Weights of a small mixture-of-experts language model, trained from scratch on English Wikipedia: 14 layers, 59.5M parameters.
Below are experts of layer 3 (counted from 0) of a mixture-of-experts language model. Rows are named router (the router's row for the expert), up (a neuron's input weights, with its number), down (a neuron's output weights, with its number) and show model dimensions 80-159. Each number is 500 + 50 x the weight over its row's rms, rounded and kept within 0 to 999. Numbers have three digits each.
After each expert's rows: "gets" lists some tokens that make up at least twice as much of what it gets as of all text; "raises" lists some tokens whose logits its average output raises strongly, later layers aside. This comes from a sample of Wikipedia text that the model never trained on. Tokens count by the router's weight.

# expert 42
router:468530451548494599420542574551489411513505508532544521535455408473451410512549552537511498484468438468394457487426426473486503518526446461501465495524550548512556459472542450507539445506457436484524424490424575542421553438488492458590518470
up0:520471504566486581484551453461504443585481463484543565502505449572525504477524576476519415514482534450544522578471501513502411433379529527474488545511462440567524536500509519485542453507555552519494448595450524507534572400565437522529512407
down0:480588525507511557487454471498481542370517513529444532541467472537512419571526541466491542508568454524494478574543442570562460495457372499471524598553591510487485517533574509449493555516563494426559488487569543538497488445533492478551528558
gets: "g", "id", "d", "ag", "ul", "r"
raises: "g", "o", "ar", "as", "gr", "o."

# expert 63
router:450595453567588522460582561530478493451446482588536495520438449438468457433498563509521481573423478482472400483476412477464605485522521443514460407527517555526549425415517494525512465542470467398565494492479619519480499500464482480557476465
up0:555534492547520459501422475564631455514529519591473534449469507536540510471430596450580495585542516547536472498618400474467493447457555485501488571526505516491548519352402494483548539440453575552555441411474546480435486455474521535496494433
down0:540480570467470495485483440496512509404445553455440546556547496470469525501511461350543531444556471464494486496555519449517373524514475445517471492411572471444613533455488503555487513442508489441442462518476473438614478513491563490473506494
gets: "M", "C", "S", "B", "P", "The"
raises: "om", "al", "at", "ab"

# expert 11
router:467532438563542509396521512510439396493476481500596496530468475447452444435543530542522378489470455482499466442445450441450590489517440481549453463565570580569552434417564444433563448524444457457537443550430524519482520456445489500510396472
up0:525535392537499467532494437512514521478541478475530526533495481487471496535456458486441468508526529528557396447438468514563417509568496484562508539429545402501518529570532502585490516535366490573539403473474486462517506538552396590475394479
down0:447511598534503527627506538363539468567551559546474469480564475558485499540429496531486560542500504475567539492633535553581563508411458497470498498580521440465547389454562593501556491500623462563444576458451500515473529578578426448453499493
gets: " R", " M", " L", " S", " N", " P"
raises: "ain", "hy", "andy", "itt"

# expert 31
router:502531458546510543470500522552451442492425511575550543544439472469453487458558643564613402513487457459488444435450482447531522478561467407543444488497500556522572419450566460464552399561451439460568469564381604614485546496453503501474477484
up0:481529484470444531430506552548570533437422475482472471464454526518437499528534518513551448486527439487442376518518571492489498587466465502513519479504506546509530523483436506513495456406584502499501528568516475593519609463397620412463469478
down0:431534529526591466542581558517507464556486432480485563539561531434491473465604536572551521603466487453538535457476468554607562500519518394537449524530514443537455506487487442491422394461515441484501568446496576501445520561466529461517469495
gets: " m", " V", " f", " M", " v", " p"
raises: "om", "ile", "o", "itt"

# expert 35
router:478524464505518591468518535566466470522464401546568526562459389474478417478560488529617485539491459478500424497442471486439559464557401487522470432532594526594528377448564433479564511545421468470524489488456544534473500482468506568521422514
up0:471503427493494559436506482555520534469526522448525533540369511401434466503510551584627457494542530439545502547593524527497472440518527526464489555522475479536580522489471446611577498513480531431477513590465573523425484581478486452380573460
down0:473539448484469521624403515523448449496518503490511566588595486490593543503533615479513492445532487513536557523453579474544467464489463430471532510400431476479495471593514444540497471456426427481523579471404498542549518520462565520517515528
gets: " c", "ro", " g", " t", " n", " h"
raises: "as", "om", "arn", "ann"

# expert 61
router:423529446537546531435573545514462459551456432569595498528463391458456452456565531532528396565479474461437486484471395499427563492482497427548452495589560594553564444471556493472531494551427465419508480562449547517525509443428459490507471516
up0:469509566467428416491550549534449599551460595545423533524585546504470458473408547493502480475525533508481494541491524415543443578437553465512479567573517495463515437555528520542501489625502525469534504394552531453409510499502455477488517474
down0:510511485454548419520489476509530492439393556490487554444475430527419478541495535449546448579546465601597534533427487545492513604499521522526486538494522468528517490413531507457484494482416461514505511418520508521561441485384424440542569432
gets: " A", " a", "A", " I", " H", " The"
raises: "thlet", "u", "way", "ud", "st", "ber"

# expert 15
router:405529469529558546445516585590456464501474454554578498582449486472484417452524547540492416573475429483451454443455454492448550447564411400512380505545560535554571446462552474426523481520445450423552474584422596577446511461471431479580467480
up0:524501493514433526526509508461600481476498411542496344409541507472549512518578437382602493576479535573430466513474467457463540442521603517534473497538558572531574488475508537512449518548524567507489476437414536579437571542467524559524508458
down0:520531496451527548528535537570543472485496471483524428443480490560382523496538540507434536532569500528548549499479514418498515491544449486549513571583545525520583507606454576499548481493390567538551444479493441556499422481440496506418516523
gets: " B", " P", " b", " p", " c", " f"
raises: "uck", "eng", "arn", "oss"

# expert 36
router:471494451563547549384565551539477474472444499577588523513479443435452460515513574553507468562474443484422481417431493394475582439606422499516478459484579520582508451467567474511556502517395462448526443553466535528515529488495439515561470492
up0:404532486556520519526485514542502477549574569548582492558495546572546497488554529502533576492562468495464529400523537465475576587550505532461526506476559564493483543457599521561544532477461460441438551355451472524485466461495517513464585521
down0:484499456524598550473542465542521466551433541488495466646473496378524549465463517484515451536490484536488514581530450527474544490433473517432546523518485557453516566543573478557492487451482526542448440477527519555480524512516517603457459422
gets: "ir", "ur", "ul", "if", "per", "un"
raises: "um", "o", "ina", "i"

# expert 14
router:457521460531602518499491551603450433518463481580528562537426476448459496443494534512526493548412427480458491412483497487432609489504502417552457464486513505610544507523548487547565491575468527387507476514434505513533579430502425441503480404
up0:514499576524399462620454554474535476449543575459518496596499566563500528480522428537604477484505462559522516432480536497508495418467605472469582447510538538515546439517451548448552533503580516389539375471503442592565546526439510516495559400
down0:500586519431479520525494518471438516467507436497550502399484432447450458461510503402564466491489538531455455608530521544481517578516478464573482412514457532447423502481575546587488467447542502556397522456551441530540511551490485509498467531
gets: "10", "6", "7", "12", "11", "8"
raises: "th", "th | ", "th |", "."